From a checkpoint of a small mixture-of-experts model trained on Wikipedia.
Training: a variant of Adam for the experts, 7025 steps.
Below are experts of layer 4 (counted from 0) of a mixture-of-experts language model. Rows are named router (the router's row for the expert), gate (a neuron's input weights, with its number), up (a neuron's input weights, with its number) and show model dimensions 336-447. Each number is 128 + 32 x the weight over its row's rms, rounded and kept within 0 to 255.
After each expert's rows: a language model's description of what the expert responds to. This comes from a sample of Wikipedia text that the model never trained on.

# expert 62
router [109 202 108 196  98  98 125 138 149 181 161 119 130 157 130 174  95 107 137 115  92 141 135  88 129 125 121 168 144 120 105 120 196 161 104 108 155 142 125 129  89 104  59 117  93 138  88 101  98 112 210 157 125 155 118 146 157 117 168 107  92  82 114 173 188 113 139 138 164 131 147 100 143 176 108 117 130  77 131 187 127  84 143 111 127 122 171 163 155 115  98 127 127 129 141 121 107 154 110 148 145 111 171  66 132 174 114 135  89 126 146 115]
gate0 [173 162  94  91 112 118 133 103  96 156 170 178 117 133 170 112 163  77  84 170  94 125 105  81 160 165 165  99 160 169 158 120 163 161 102 126 185 117 120  66 150  59  83  89 162 163 122  99 144 133  93 134 151 224 123 102 136  70 144 186 120 105 105 176 171 145  45 120 107 160 119 156 148 174 132 101  97  86 136 142 113 137 130 153 146 149 112 147  72 121 110  89 151 171 116 188  91 118 112 124 131  90 126 170  93 187 138 117 169  83 209 130]
up0 [169 141 121  89 101  75  82 127 121 131 110 177 140 183 114 108 142  75  51 159 129 131 115  92 134 134 164 208 153 166 157  97 174 200 118  87 139 110 114  81 155  85  81 103 179 128 107 106 100 116 140 122 135 214 158 123 135 106  78 185 149 115  72 159 223 118  95 161  86 148 107 177 143 155 159  49 107  67 115 115  63 158 187 137 104 137 132 122  78 100  97  74 170 163 100 241 152 146 105 158 149  93 141 146 100 184 104 122 158  94 187 130]
First word pieces after bullets, colons or headings, such as Land in area infoboxes, Men in sport events, and short syllables.

# expert 14
router [105 123 150 149 145 175 119 172 112  92  69 111  89 156 155 148 113 184 120 116 117 172 144 109 177  88 120  83 123 106 154  81 117 141 162 169 153 137 116 235 137  88 131 169 120 174 115  67 120 120 130 133 130 152 106 163  82 178 122 161 159 108 124 136 157  97 153 175 113 121 154 140 160 126 135 162 161 127 114 150 158  93  80 127 132 101 105 109 157  64 164 145 146 181 144 162 117 140 154 160 120 118 137 139 147 117 102  94 140 115 106  84]
gate0 [116  85 116 147 123 151 152 176 111 123  58 114 146 111 133 135 120 129 127 144  47 160 100  82 101  92 163 152 150 137 145 150 164 196 177 133 119 138 188 225 143 144 152  97 156 150  99 144 113 114  54 108 145 101 155 146  88 116 108 166 131  64 136 158 142  80  89 136 107 154 176 143 150 106 107 138  86  65 151 163 114 167  77 123  85 126 124 106 109 104 102 138 140 162 147 166  97  96 139 164 114 109  94 123 109 180 173 147 111 119 139  89]
up0 [126 125 154 128 113 153  94 117 123 112  72 128 141 126  95 147 108  81 111 130  93 139 127  97 163 100 135 196 130 131 140 143 176 193 157 110 145 149 197 203 131 171 127 177 173 124 108 165  95 122 113  94 164 170 151  87 109 148 125 142 159  54 135 146 121 118 110 133 103 112 142 127 112 168  96 156  74  93 176 128 104 163 105 105  90 126  58 106 180 108 128 143 131 105 109 159 102 141 131 131 108  95 140 126 141 191 145 126 124 147 119 128]
Paragraph breaks, table bars, closing braces and parentheses in LaTeX formulas, ordinal endings like th, nd, and mid-word pieces.

# expert 52
router [105 149 162 128  95 145 142 145 140 183 153 113 158 144 153 130 110 170 107 144  71 131 123  85 153 171  87  98  68 113 114 121 109 163 148 184 133 157 109 168 145  92 106 149  64 173  77 135 135 147 160 129 142 138 105  98 110 136 138 142 128  51  94 158 161 195  94 135 136 131 187 126 114 132 144 206 103 128 103  98 102 104 141 192 163 126 159 137 114 109 133 145 130  71 142 125  98 140 113 213  97 116 105 113 100 159  99  69 100 113 140 135]
gate0 [120 107 129  79 164 163 149 187 150 133 120 153 118 152  88 115 123  89 118 147 144 162  85 123 110 119 111 125  93 111 130 152 171 112 116 107 102 159 162 145 167  81 128 120 125 111 102 113 177 150  46  84 108 152 157 101 171  81  55  85 192 134 196  91 122 129 135 136 122 108 123 119 113 151  98 156  69 146  29 153  50 124 176  93 156  71  92 138 160  67 108 133  81 162 148 119 124 116 204 164  90 149 109 134 132 117 173 102 156 110 181  96]
up0 [189  99  80  95 135 173 185 118 102  91 136  74 132 184 121 123 103 119  87 143 119 186 129 154  79 112 156 135  82 117 136 113 153  97 159 128  92 137 126 106 151  95 155 112 115 123 126 106 180 128 126  53 134 154 164 112 155  83  93  94 187 129 151  61 121 112 107 147 128 119 110 141 140 109 166 134  72 157  50 160  66  69 165  64 119 143 132 177 159  53 185  93  82 124 119 128 143 118 194 139 125 136  79 107 113  87 136 154 140 125 187  87]
Single digits and small numbers in statistics tables, scores and dates, such as 5, 10, 2011–12, 1934.

# expert 60
router [163 111 119 105  88 148 109 128  96 155 102 101 173 153 129 170 146 103 119  79 180 135 100 108 116 134 128  78 156 119 151 134 136 156 155  95 108 105 144 174 166 111 154 115 137 162  84 154 110 159 155  75 151  94 173 140 117 145  99  58 122  65 130 103 166 147  71 139 141 129 138 212 128 134 146  96 118 104 100 111 116 111 161 131 186  94 127 155 156  95 119 209 165 131 166 155 112 149 176 194 130 143 150 121 160 102 132 106 141 133 191 138]
gate0 [131 141 138 130 110 100  79 130  83 199 172  93 141 114 163 150 129 137 122 158 148 126 102 136 116 157 162  82 147  98 115 125 159 103 183 116 127  96 129 197 137 142 127 107 147 110  45 141  93 108 104 151 187  88 197 169  96 157 142 147 112 111 100  69 142  69 124 197 159 154 156 105 108 164 141  73  84  84 184 167 136 121 160 131 162 112 117 128  84 152 141 150 106 196 174 145 117  82 151 148 146 151 171  87 159  94 121 124 113 130 145 143]
up0 [222  88 113 133 178 131  89  79 113  97 115 150 145 104 180 108 119 114  91 124 185 177 101 161  46 141 136 125 125  98 135 166 198 110 170  66 150  89 164 177 117 177 138 104 155  95 141  93 108 191 151 108 154 112 144 188 117 144 113 114 129 108  88 120 155  99  87 124 129 150 129 174 156 184 117  88 132 115 117 110 108 114 138 143 213  90 146 154  92 123 125 152 140 162  81 148 134  50 142 212 157 146 143 113 128 105 106 125 147  63 130 107]
Short internal or final word pieces in foreign names and terms, like Jah-ang-irzadeh, Pip-er-aceae, Korhon-en, plus LaTeX \left.

# expert 27
router [128 181 126 127 100 128 125 104 114  99 112 113  89 117  83 105 181 142 123 154 135 164 169 116 115  98 141 102 138  82 128 129 104 125 105  89 145 126 140 171  66 111 132 183 106 209 114  89 118 109 155 106 145 125 138 154 134 136 138  87 113 109 124 113 152 164  37 108  94 131 144 116  83  97 166 129 147 132 128 151  85 129 144 160 128  68 146 144 131 117 112 175 138 108  68  93 133 174 186 151 136 114 151  85 117 147  95 108 116  93  94 139]
gate0 [ 42 136 165 128 119 111 103  98 130 160 140 163 159 123 136  92 146 146 137 135 146 159 174 141 196 157 121 154  11 130 117 121 116 131 138  56 145 147 174 175 117 134  96 199  80 144 110 110 127 128 171 195 136 121 126 100 171 122 118 141 142 111 127  88 139 156 106 116 194 131  94 124 167 147 134 136 148 135 124  82 161  75 113 113 159  95 148 124  76 134  98 176 133 170 152  66 101 127 108 173 122 131 129 181 116  92 107 133 167  61 124  99]
up0 [ 52 149 144 162 136 113 137 128 141 141 125 142 170 169 100 114  95 133 109 174 123 154 154 145 165 118  77 168  56 119 122 119 112  99 102  85 132 161 132 146 122 151  97 156  69 143  78 108 137 124 157 150 106 132 122  86 176 155 139 138 106 133 132  97 100 161 149 142 176 165 110 121 167 137 107 152 188 126  59 110 175  80 148 145 187  80 143  92  96  97 102 168 135 122 178  70  86 144  70 172 102 161 106 159 144 144 125 154 174  97 111 126]
Determiners and possessives before a noun phrase, like the, his, their, and nationality adjectives such as Indian, American, British in party or place names.

# expert 43
router [167 156 127 127 135 112 139  76 124 157  79 179 127 151  90 125 148  99 109 129 143 153 167 121 138 128 181 165 101 154 118 152 186 199 149 108 138 117 135 224  84  65 109 120 109 150 108  84 132 132 159 136 188 133 184 127 104 103 166 121 127 147 143  97 172 148  89 160  98 128 126 177 101 131 173 144 151  85  87 167  74  90 140 138 111 118 118 135 128 110 122 175 176 173 121 136 110 118 156 195 138 156 149  47 144 128  97 121 113 209 146 152]
gate2 [142 112 119 130 147 110 159 125 114 127 151 164  58 175 128  84 125 124 107 177 170 120 125 177 187 148 142 130 123 171  98 119 116  91 130 124 128  94 181 126  98  82 112 195 165 134 180 103  95 117 108 155  31 140 118  72 106  93 128 168 117 174 164 161 109 128 125 109 143 128 107 122 137  72 180 101 139 186  93 103 135 138 144 180  98 141 134 101 128 186 107  93 135 102  89 217 153  93  93 124 133 105 155 175 169  97 114 104 143 197 115 145]
up2 [149  92  76  44 127  67 155 135 140 123 187 140  92 176 174  70 123 135  60 164 144 124  88 178 161 150 121  87 145 142 121  93 120 131 127 152  99 110 181 146 112 111  92 160 100 106 168 105  79 133 132 131  88 120 133 127 108 138 135 181 101 176 135 161 163 116 136 108 151 182 121 143 120  75 104 143 163 173  77 147 120 160 168 121 115 133 108 129 189 169 175 181 114  31 125 185 149 106 114 116  68  85 130 114 174 103 144 101 115 154 133 111]
Final word pieces and whole nouns just before punctuation, such as -ation, career, States, season, round, asteroid, monarchy.

# expert 33
router [157 167 100 171  97 103 134 107 108 142  56 185 152 143  73 154  99  92 114 147 122 184 164 162 110 133 144 170 103 135 153 112 151 196 138 111 132  99 132 195 130 106 116 104 136 120  61  89 164 115 176 154 168 140 169 124 102  79 140 111 130 115 108  74 171 137  98 148 126 125 167 178  97 144 176 147 182  93 105 158 101 123 141 169 126  91 159 130 104  82 120 177 136 150 123 134 108  87 103 192 119 124 125  96 129 130  63 102  92 157 150 178]
gate2 [ 86 131 155 160 145 123 100 102 114 122 154 190 120 160 119 134 177  93 152 167  58 111 207 192 132  93 104 124 143 162 197 137 150 142 122 110 118 118 112 101 123 143 102 111 113 115  71  89 152 106 110 108 113  91 102 206 137  92 104  70 126 163 157  73 144 154 135 129 133  63 120 118 204 133 171 162 129  67 182 136 147 143 112  96 125  97 110 126 128 181 144 157 141 190  94 137 115  78   1 121 165 101 120 119 116 125 131 181 147  93 147 105]
up2 [113  96 149 150 104 158 120 136  68 143 163 158 127 126 123 117 161 105 149 158  69  89 179 118 148 118  76 141 146 133 172 180 117 147 138 123 177 125 120 103 166 156 113  80 137 107  81  80 186 130 107 103 134 107  89 180 129 119 122 105 161 179 169  88 122  84 154 170 153  77 144 120 139 123 194 129 108  66 172 105 124 146 142 108 112 125 119 162 120 199 113 189 131 110 133 126  72  79  47 135 151 109 132 107 104 163 159 171 154  80 154 124]
Final pieces of words right before punctuation, such as ers, es, ia, ans, us, or whole words ending a phrase, like Club, election, however.

# expert 47
router [154  85 179 125  64 129 111  79 188 157 161 130 168 145 159 127 144 101 110 110  97 159 164  52 179 114 147 131 159 119 124  99  97 120 127 139 163  91 111 147 136 116  86 115 133 117 131  99 137 115 116 137 143 174 134 108 166 154 145 104 122  33 107 131 181 120 132 158 141 130 175 186 115 135 141 206 149 128 168 113 174 136  97 187 189  85 185 115 114 115 121 141 170 137 125 108 126 152 119 164 181 102 167  75 111 146 106 104 150  63 128 122]
gate0 [ 78 201 171  64 110 110 118 125 124 160 153 111  89 105 179 122 113  80 174 124 182 117 138 133  88 107 177  95  56  81 103 150 131  94  95 137 123 144 149 129 140 147  69 120 108 103 159 129 115 204 118  96 146 148 139 137 117 117  80 127 151 183 200 139 228 152 115 137 138 177 147 114 112 106 133 105  62 151 129 120  88 133 111 166 180 118  78 103  85 181 171 174 155 149  80 120 111 136  70 175 117 172 131  74  87 139 133 144 125 140 115 180]
up0 [ 76 168 137  94 114  69 146 114 107 149 165 136  91 113 148 140 124  78 159 137 202  62 147 110 113 172 114  70  51  69  77 153 103 144 134 129 147 156 151 147 175 159 109 111 117 110 159 115  94 227 120 127 126 138 166 172 142  97  88 170 133 171 182  85 221 126 108 160 172 136 126  97  90 102 145  96  62 122 119  95 101  88 100 155 151 122  84 109  70 175 173 162 127 108  73 142 109 142  95 133 124 147 111  71  54 126 160 164 160 124 149 188]
Digits in scores, years and tables, and quantity or comparison words like several, many, same, three, similar, easier.

# expert 19
router [137 145 160 105 148 118  89  88 157 160  91 105 142 182 182 149 148  87  84 112 119 176 206  95 191 129 137 127 116 156 157 155 119 165 146  80 164 150  87 157 108 119 153 160 179 151  73  72 131 137 120 176 178 155 130 121 111 133 139  76 120 111 170 122 165 112 116 161  91 124 138 114 122 102 133 140 155  97 105 152 110 153 131 156 139 130  83 153 208  67 169 139  97  97 141 137 103 138 175 140 160 169  81  74 123 137 140 117 130 120 113 132]
gate0 [158 128 169  77 150 121 121 132 122 144 135 136 169 155 133 125 121 132 125 101 172 188 110  72 164 147 145 150  91 134 102 102  98 164 151  88 180 189 129 134  91 144 131 198 184 207 150  38 172 125 142 123 129 150  78 161 139  99 130 141 126  86  73 115 139 136 158 168 124 140 165  92 125 145 175 113  75 126 165 150 155 134 172 121 132 110 105  77 103 130  82 131 132 127 157 110 160 167 167 167 153 120 143 109  84 146 117 163 169 125 128 100]
up0 [149 113 126  92  99  64  80 173 111 172 146 121 177 181 121 105 115 129  96  94 102 131 102  64 161 108 119 153 106  97 120 131 105 135 124 109 149 147 147 144 114 136 174 203 146 219 190  82 229 144 106 127 188 109 119 144  95  53 171 152 155  94  81 139 118 175 123 154 111 141 127 116 126  98 140 130  90 128 170 148 142 164 156 145 109  99 170  79 115 129 132 137 170 112 191 130 147 179 179 164 166 114 131 134 119 161 125 111 118 116 143 122]
Sentence-ending ". " and line breaks ending table rows or paragraphs; also the words law, General and government, as in "studied law".

# expert 11
router [124 140 162 126 108  98  86  77  97 170 108 115 182 113 107 133 129 146 146 147  78 153 146  95 133  99  91 135 113  81 169 125  98 141 134 154  89  88 160 182  78 133 112 131 109 166 146 137 116 151 137 123 207 123  97 152 171 122 144 128 147 123 135 132 131 154 112 143 136 131 118 147 150 134 126 172 140 110  95 194 125 118 149 190 146 124 105 159 143  88 156 128 136 148 104 177 106 149 126 205 157  73 162  83 115 161 121 100 104 123 141 167]
gate0 [139  35 118 153  84 150 178 141 156  98 160 185 147  88 125 196 176 115 154 163 111 160 142  95 128 160  79 120 111  56 169  87 114 114 155 103 142 115 141 172 164 149 133 138 144 123 154 136 137 237 104 116 123 102 172 123 138 140 108 107  99 113 135 123 115 153 122  88 132  88 113 102  80 143  98 152 137 134 177 129 109 146 111 173 133 160 108 122 125 101 117 142  91 110 148 112  93 160 157 109 138  99 133 114 121 114 109  94 130 102 157  94]
up0 [145  49 107 154 108 133 134 123 127 177 106 158 140  89 134 142 171 112 147 158  81 149  93 119 161 117  98 164 147  88 102 124 163  87 184 103 128 145 146 150 123 134 151 120 139 123 118 128 139 230  79 150 109  78 163 115 131 120 125 131 126 156 149 125 107 138 171 120 129 109 131  76  95 148 132 192 147 111 176 125  95 114 125 188 104 160 109 119 139 127 104  71 100 170 147 132  94 112 120  95 115  88  81 102 147 109 150 103 113 116 147 177]
Single rare letters and symbols (°, W, X, Y, Q) and odd name fragments, plus list labels like Genus, Known for.

# expert 3
router [176 123 109 168  99 127 129 149 138  98  96  71 121 145 122  90 142 126  75 116 180 159 196  90  93  92 180  86 168 145 125 111 145 146 112 139 158 150  84 145 131  95  70 149 122 146 123 115 137 185 139 117 205 116 129 152 148 131 142 132  94 124 119 148 146 181 111 174 121 128 134 130 148  82  92 178 117 150 154 152 130 161  61 165 152 124 130 144 126  61 146 109 112 113 126 122  81 173 105 184 206  98 115 144 145 125 148 191  83 127 157 155]
gate0 [106 145  92 118  81 156 147  75  77 126 176 155  89  60 156 140 180 124 136  76  55 159 175 111 116 128 160  99 159 132  77 161 170 106 132 119  96  75 117 122  60  88 125 135  48  99 102 129 101 165 135 133 151  87 124 162 135 158 167 158 108 106 147 141 173 142  99 116 181 139  98  73 112 119 135 129 187 181 116 105 107 132  40 113 152 127 142 149 103 110 158 113 129 139  81  87 133 153  78  64 150  93 159 148 108 137 116 162 119 146  69  86]
up0 [138 147 131 128  78 116 125  80 149 138 156 114 131 120 173 159 160 126 170  89  41 128 189 196 155 107 108  94 111 158 124 153 129 192 145 148 110  67 126 104  82 126 142 175 113  97  92 126  98 168  69  95 152 115 117 129 126 127 186 172 146 151 140 127 109 130  63  81 202 102 140  89 161 101 139 157 132 187 199 110 142 107  61 148 156 166  89 112 111 140 133 108 134 117 130  71  98 131  70  74 106 128 119 127 131 115 110 181 111 110 122 157]
Middle words of multiword proper names and titles, like Radio, Janata, Film, Formula, plus hyphens, en dashes and slashes in infobox and sports text.

# expert 26
router [ 98  91 129 158  73 126 150 137 159 128  98 146 132 149 151 188 172 192  86 121 135 175 136  75 157 122 125 107 128 102 137 129 120 155 167 132 170  53 136 170  82  61 105 183 105 159  76  94 198 193 157 128 109 128 151 140 134 113 153 134 148 127 182 133 143  64 147 163 126 128 159 164 147 108 160 149  94 102 130 142 115 102  93 140 128 145 106 158 130 121  96 192 178 133 119 100 132  89 159 187 160 106 116  59 180 192 111 188 100 124 176 179]
gate0 [126  99 142 169 153 109  47  83 125  99 117 171 145 111 156 106 129 119 167 125 132 180 168 130  99  80 138 151 145  90 149 176  98  87 196 149 146 145 143 162 145  82 192 108 168 151 165 158 142 149 111  54 159 151  93 156  68 146 156 124 162  95 165  92 145 103 119  94 126 104 111 134  91  89 147 143 117 152 146  84 130 114 172  84 167  92 153 121 131 101 192 141 147 158 124 104 167 151 108  99 127 109 119  67 145 118  73 124  66 123  83  89]
up0 [124 139 188 150 176  97  82  81 102 107 100 157 103 148 181  92  57  83  86 134 110 160 162  90  87 150  94 140 109 164 178 149 128 141 164 136 161 124 159 147  94  73 149 136 167 138 151 100 105  91 102  57 194 136 138 171  81 144  90 102 124  97 164 156 127 163 130 119 118  84 135 137 123 119 132  96 126 120 164 157 131 121 119 130 205  64 172  92 137  65 163  95 123 104  95 114 152 168  86 139 135 136 125 106 138  92 113  83  80 120 119 126]
Mostly the preposition of, plus for, on, in, about, being, commas and quotes after nouns like part, member, giving.

# expert 4
router [207 173  65 159 126 122 100 106 154 182 138 122 148 159 145 166 115 145 109  78 125 173 174 100 119 196 126  92 134 103  98  92 105 150 105 108 128 109 159 145  94 139  81 139 149 182 122 132 127 168 145 129 137  97 112 162 101 100 119 122 133 157 105 114  96 151 157 142 159 116 147  97 160 175 141 147 161 130 154 125 121 152 105 167 146 140 148 159 112 152 141 168 185 143 128 120  94 173 158 212 148  98 124  38 159 112 129 157 144 107 159 190]
gate0 [118 125 119 171 115 115 133 111 128 154 126 151  92  73 130  99 146 163  89  72 186 103 117 153 152 138  94 136 163 152 124 140 148 143  90 127 108  86 150 237 143 114 221 178 171 120  41 155 181 123 150 119 100 136 171 121 150 184 164  94 112 102  99 101 173 153  87 164 128 161 160 176 102 144 145 160  98 147  84 146 156  81  87 176 142 114 139 180 149 141 163 139 148 132 106 134  79  94 169 108 163  98 133  75 122 138 114  97 124 153 103 204]
up0 [128 109 134 147 111  82 159 143 171 125 167 140 107  79 103  71 143 136  82 116 181  74 123 193 144 132  99 103 185 168 133 142 147 149  72 125 155 102 112 221 155 126 170 179 189 110  62 183 142 134 136 110  80 125 126 118 132 200 192 111 114 108 102  85 180 154 104 176 119 149 134 189 129 167  93 127  78 178  51 136 137  77 117 166 127 122 140 168 146 138 136 159 143  95 126 113 115 105 153  77 176  71 151  76 156  88 126 102 132 132  88 224]
Prepositions like of, by, from and between joining noun phrases, plus colons and dashes after labels in infoboxes and lists.

# expert 39
router [161 164 160 131 158 150 100 141 169 104  64 198 157 189 139  83 142 147 113 148 146 138 177 121 194 154 131 140 127 132 104  69 101 116 208  83 124 149  85 144  83 113 151 113 130 165 154  75 162 122 143 161 150 153 128 180 166 133 123 110 134 124 104 103 124 124 107 215 105 123 122 150 102 156 180 158 113 148 124 163  77  76 117 158 131  75 125 118 165 116 150 146 124 137 120 110 100 166 168 204 148  89  99  91 103 148 111 133 133 116 181 134]
gate2 [168 123 101 142 134 149 106 148 127 142 110 140 189  94 157  65 162 122 109 170 167 124  73 121 162 112 162 118 170 129 161 139 153  93 143 100 182 153 122 112 140 100 125 141 154 162 152  89  98 146 172 112 138 162  93 123 122 157 120 182  78  98  93 152 119 106 121 134 131 111 110 117 128  97 114 124 115 133 136 167 102 119 134 176 154 149 161 131 114 160 176  93 129 161 105 143 114 141 149 160  74 132 146 132 160 103 109 169 143 164 156 138]
up2 [127 148 131 127  94 125 123 145 141 154  89 157 124 136  66 108 172 129 129 154 215 152  98 116 146 175 153 136  89 120 162 193 192  53 112 141 126 110 183 159 126 105 110  77 128 146 133 171 129 103 147 104 130 136 129 141 133 136 111  94 164 136 109 134 137 141  97 119 119 133 123  89 194 103  72 139 101 141 165 126  88 125 158 120 146 118 189 110 101 172 180 136  51 194 103 182 171 103 104 194 123 156 139 123 111 157 140 175 173 138 133 141]
Periods, closing quotes and == heading marks ending sentences or section titles, plus nouns in set phrases like way and in order.

# expert 28
router [115 143 108 142 139 116 179 125 160 156 133 132 116 154  51 143 166  94 107 145 119 137 192  73  95 109 138 168  94 126 105 155 105 155  86 130 199 160 116 156 124 111  82 135  53 161  89  87 159 154 131 118 148 172 129 132 134 112 132  56 136 163 157 156 141 155 109 117 131 135 151 113 166 161 135 168 133  95  87 161 135  52  78 155 158  94 119 140 171 124 107 191 161 146 100 142 129 155 168 143 161  97 134  47 149 158 122 123 169 110  82 112]
gate0 [147  82 114  82  87 176 157 101 135  75 107 162 110 134 137  71  86 170  43 181 150 114 153 155 117 133 118 194 110 111  99 115 178 141 117 160 137  67 113 112  71 140 152 200  99 103 122 120 164 121 111 155 130 149 155 156 105  84 129 115 139 146  94 176 103 154 146 148 138 186 134 159 124 142 135 152 187 159  43 198 128 144  95  88 152 144 157 167 164 121 109 108 108  43 119 126  77 102 105 130 108 132 101 182  61 165 140  85 128 136 158 150]
up0 [140  81  98  91 128 148 129  87  92  88 102 153 122 104 133  81 124 140  86 124 119 152 165 163 132  96 102 174 150 151  77 116 178 102 132 133 121  73 102 133 111 145 135 200 144  89 169 129 165  96 137  94 147 135 182 167  83 138 137  95 139 124 139 146 130 131 159 121 147 192 140 191 110 170 150 145 155 184  49 174 134 131 127  88 136 117 131 149 141 119 115 126 133  95 156 161 106  96 126 131 106 124 115 174  93 146 165  65 110 108 100 184]
The and place or time prepositions like in, on, during, after, into, plus compass words South, North, Central.

# expert 32
router [176 150 127 112 123 135 124  94 121 135  67 137 135 110 138 175 155 166 119 115 102 163 145  86 114 112 122 122  68 112  49  87  88 143 166 119  97 178  85 144  92 107  77 128  96 148  18  91 128 147 131 147 147 120 125 194 142 143 119 105  96  88  73 177 216 172 158 166  94 129 177 135 129 163 142 156 102 121 121 129  71 107 165 177 153 109 128 174  84 139 101 114 135  96 104 116  80 109 134 177 124 106  90  77 167 127 125 128 124 170 110 151]
gate0 [136 121  93 145 106  96 139 134 124 123 120 107 113  94 155 114 131 113 149 116 127 124 123  55 169 179 123 154 121  71 108 123 136 161 169 164 103  70 108 187 103 116  98 152 110 147 149 178 109 143 161 138 109 141 136 152 128 127  72 133 139  97 123 152 110 150 132 118 103 119 137 106 129 182 119 125 120 178 188  78 101  88 125 138 144 123 128 137  67 142 102 102 170 153  63 158 117 191 122 127 127 135 106 129 138 132 117 110 174 115 184 158]
up0 [139 104  87 141 118  53  89 105 117 106 112 123 103 138 136 127  79 144 115  78 158 154 152  52 186 154 124 128 123  79 134 148 118 192 207 138 132 129  71 170 129 153 104 110  88 164 134 146  93 128 119 150 160 118 115 110 145 131 133 195 164 149 141 166  93 116 144  73 112  98 160 130 172 128 135 104 144 214 155 106  75 111 103  97 131  92 105  85  35 128  49 148 155 196  93 110  80 170 112 102 148 163 139 139 181  74 139 105 170 138 161 181]
Short vowel or syllable pieces inside names and foreign words, often in species lists and tables, such as ri, o, po, i.

# expert 36
router [123 153 175  99 122 142 125 142 137 136 158  96 183 141 130 162 127 123  86  98 139 145 173  26 130  63 193 144 107 120 158  62 145 168 116  92 156  99 139 153 108  91 112  98 104 130 124 145 141 163 155 117 151  67 140 111 143  92 151 126 124  82 188 111 201 141 127 212 107 128 110 116 137  68  89 165 152 138 144 166 122 128 126 129 115 103 164 109 139 136 114 205 160  82 110  86  97 129  90 157 193  88 149 107  89 132 139 137  70 124 109 103]
gate0 [124 120 100 122 138 192 103 153  52 165 113 153 151 103 113 117 165 164  57 124 152 131 138 133  95 109 122 153 137 146 164 100 149 119 123 117 131 121 154 118 153 141 135 143 135 117 162 110 158 168 133 100 106 115 179 171  68 184  48  70  54 157 130 170 102 137 176 156 112 104 125 123 139 101  74 129 175 207 135  39 125 105 162 118 115 130 175 133 117 173 103 131  67 118 154  86 133 191 141 141 209  91 153  86 132  71 163 119 117  66  86  75]
up0 [120  78 149 146  91 185  83 106 116 131 130 128  96  69 136 116 186 161  58 168 174 142 172 158 125  37 139 113  89  57 142 138 132 152 103 138 132 161 110 180  95 189  74 130 134 135 126  81 108 142 113  96 134 165 115 172 104 167  92  76  57 169  78 120 112 168 204 177 148 104 120  79 116 161  80 157 144 180  96  91 120  86 180 149 133 172 110 179 187 184 109 152 101 152 194  80 156 134 150 142 146 180 171 147 106 102 109  99 144 140 133 155]
Hyphens and en dashes in scores and compounds (6–2, short-period), plus and, but, it, this, and st pieces.

# expert 7
router [158 127 134 121 101 175  91 128 171 143  77 156 119  91 135 188 117 139 123 104 126 177 149 130 146 142 150 109  75 174  93  89 136 144 167  51 172 144 158 123 122 144 132 103  94 160 114  90 148 110 166 113 144 143 170 143 128 107 146 133 113 129 124 125 122 144 122 144 133 116 126 171  91 137 114  73 112  82 114 142 125 115 146 128 101  77 146 135  75 120 132 189 170 134 105 131  62 145 123 196 132  94  89 119 138 117 157 143 158 172 114 149]
gate0 [112 178  95 160 144 134 143  93 162 135 222  99  64 129 174  42 128 147 127 128 101 196 162 127 110 101 102 116  90  72 109 126 139 147 128 131 126 100 145 107 123 140 163  96 146 113 111  53 130 154 123 105 112 101 141 134 175 168 141 158 150 155  82 143 117 167 124 129 121 108 121 120  78 174 109 118 195  84 134  92 174 133  39 146 118 165 118 158 129 175 114 120 125 165 156  67  95 123 150 109 109 136 132 114 102 159 130 120  99 163 137 140]
up0 [103 172  64 149 151 108 130 123 141 126 153 109  45 130 111  39 138 189 120 131 114 162 147 134  99 120  56 117  99  80  61 103 157 154 164 120 125  82 144 116 161 155 116 105 153 130 116  68  81 112  82 114  85 150 132 140 185 122 135 122 150 120  92 115 115 161 125 110 142 142 131  89  66 160 136 111 208  99 142  95 104 154  62 145 115 151 122 127 115 153 111 132 110 126 142 122 112 118 154 107 108 122 151 129  95 214 146 103 131 165 119 154]
Line-initial dash bullets and colons in honours lists, infobox fields and tables, such as "- UEFA Cup", "Ground: ", line breaks after table rows.

# expert 59
router [131 159 162 110 132 111 105 116 155 189 118 143 133 122 127  93 135 146 116 117 126 115 200  81 108 112  35 106 126  95 138 100 124 142 148 161 136 126 140 192 123 139 108 100  59  92 101 109 161 111 107  83 163 210 166  92 112 113  96  99 158  96 144 120 195 130 106 161  86 134 127 152 117 156 114 181 157  54  94 150 111 158 112 195 198 112  93 130 135 126 141 118 126 142 136 171 176 132 140 194 148 151 173  73 130 143  76 144 114 130 157 154]
gate2 [118 113 122  90 132 101 103 111 135 105 140 123 114 110 125  93  65  74 100 124 120 102 125 137 138 125 104 111 141 143 142 114 168 157  91 178 152 119 149 139 126 163 134 158 112 108 147 181 154 181 151 182 112 124 149 196 109 184  55 154 158 131 157 148  95 137 110 162 162 152  54 145 107 127  71 116 108 119 158 166 132  88 131 152 167 142 174 130 108 138 151 105 152 119 105 162 157 136 173 174 178 134 137 144  99  91 155  83  74 154 162  91]
up2 [191 146 125 111 114 142  71 128 174 110 121 110 153 170 181 127 105  64 166 104 127 148 128 122 195  90 144 112 126 139  88 137 185 135  78 180 140 156 134 145 114 110 111 156  18 121 106 152 166 140  95 173 149 121  60 135 135 131 117 110 135 117 120 100 111 118 114 147 182 153 139 111  52 124  90 143 150  96 172 169 131 123  99 136 186 145 140 142  62  94 139 168 149 137 117 224 167 124 138 206 103 122 159 141 107 123 165 173 132 117 163 154]
Prepositions in, to, for, at, during after verbs, award verbs like won, received, and points totals in league tables.

# expert 46
router [ 98 159 157 126  86 115 135 137 114 123  90 169 118 130 157 187 135 128 123  85 101 148 194 110 141 178 181 112 108 159 171  84 130 151 190 125  98  71 117 132 100 114 111 139  75 169 115 109 166 183 167  90 164 155 137 129 126 112 139  83 128 119  95 130 133 161  88 151 139 125 111 147 178 142 131 111 155 124 135 146 164  89 139 167 139 113 119 146  70  88 182 140 135 111  61  96  90 112 118 166 142  96  65  76 131 153 111 129 105 151 137 142]
gate0 [154 108 147 133 129 110 117 165 105 168 138  91 147 175 162  96 151 132 103 140 103 180 162  68 162  74  66 123 108  95 107  99 102  87 135 105 137 162 155 128 130 147 193 144 133 120 101 111 125 150 127  77  97 128 130 113 126 133 149  84  82  77 201 107 168 153 132  84  42 106 112 107 118 158  90 150 178 101 128 106 151 176 184 119 196 123 114 169 181 128 147 140 123 112 123 115 146 134 142 139 175 100 155 121  88  88 125 119  97 142 158 147]
up0 [121 103 131 142 125 126  96 147 147 151 140 122 101 187 172 137 182 148 112 132  81 180 149 117 196 122  80 136 126 143 109 108 110  58 136 128 124 143 145  71 174 174 197 163  89 136 117  99 145 150 169  66 110 104 160 129 109 147 150 119 110 110 143 144 133 182 132  61  47  88  84 102 183 127 105 104 189 130 110  92 136 171 192  97 192 156 101 162 181 116 119 116 104 152 125  95 130 120 102 102 152 118 138 113  95  81 192 108 113 124 150 136]
Line breaks and list dashes starting infobox or taxonomy lines, plus apostrophes and quotation marks, as in Loki's or opening quoted speech.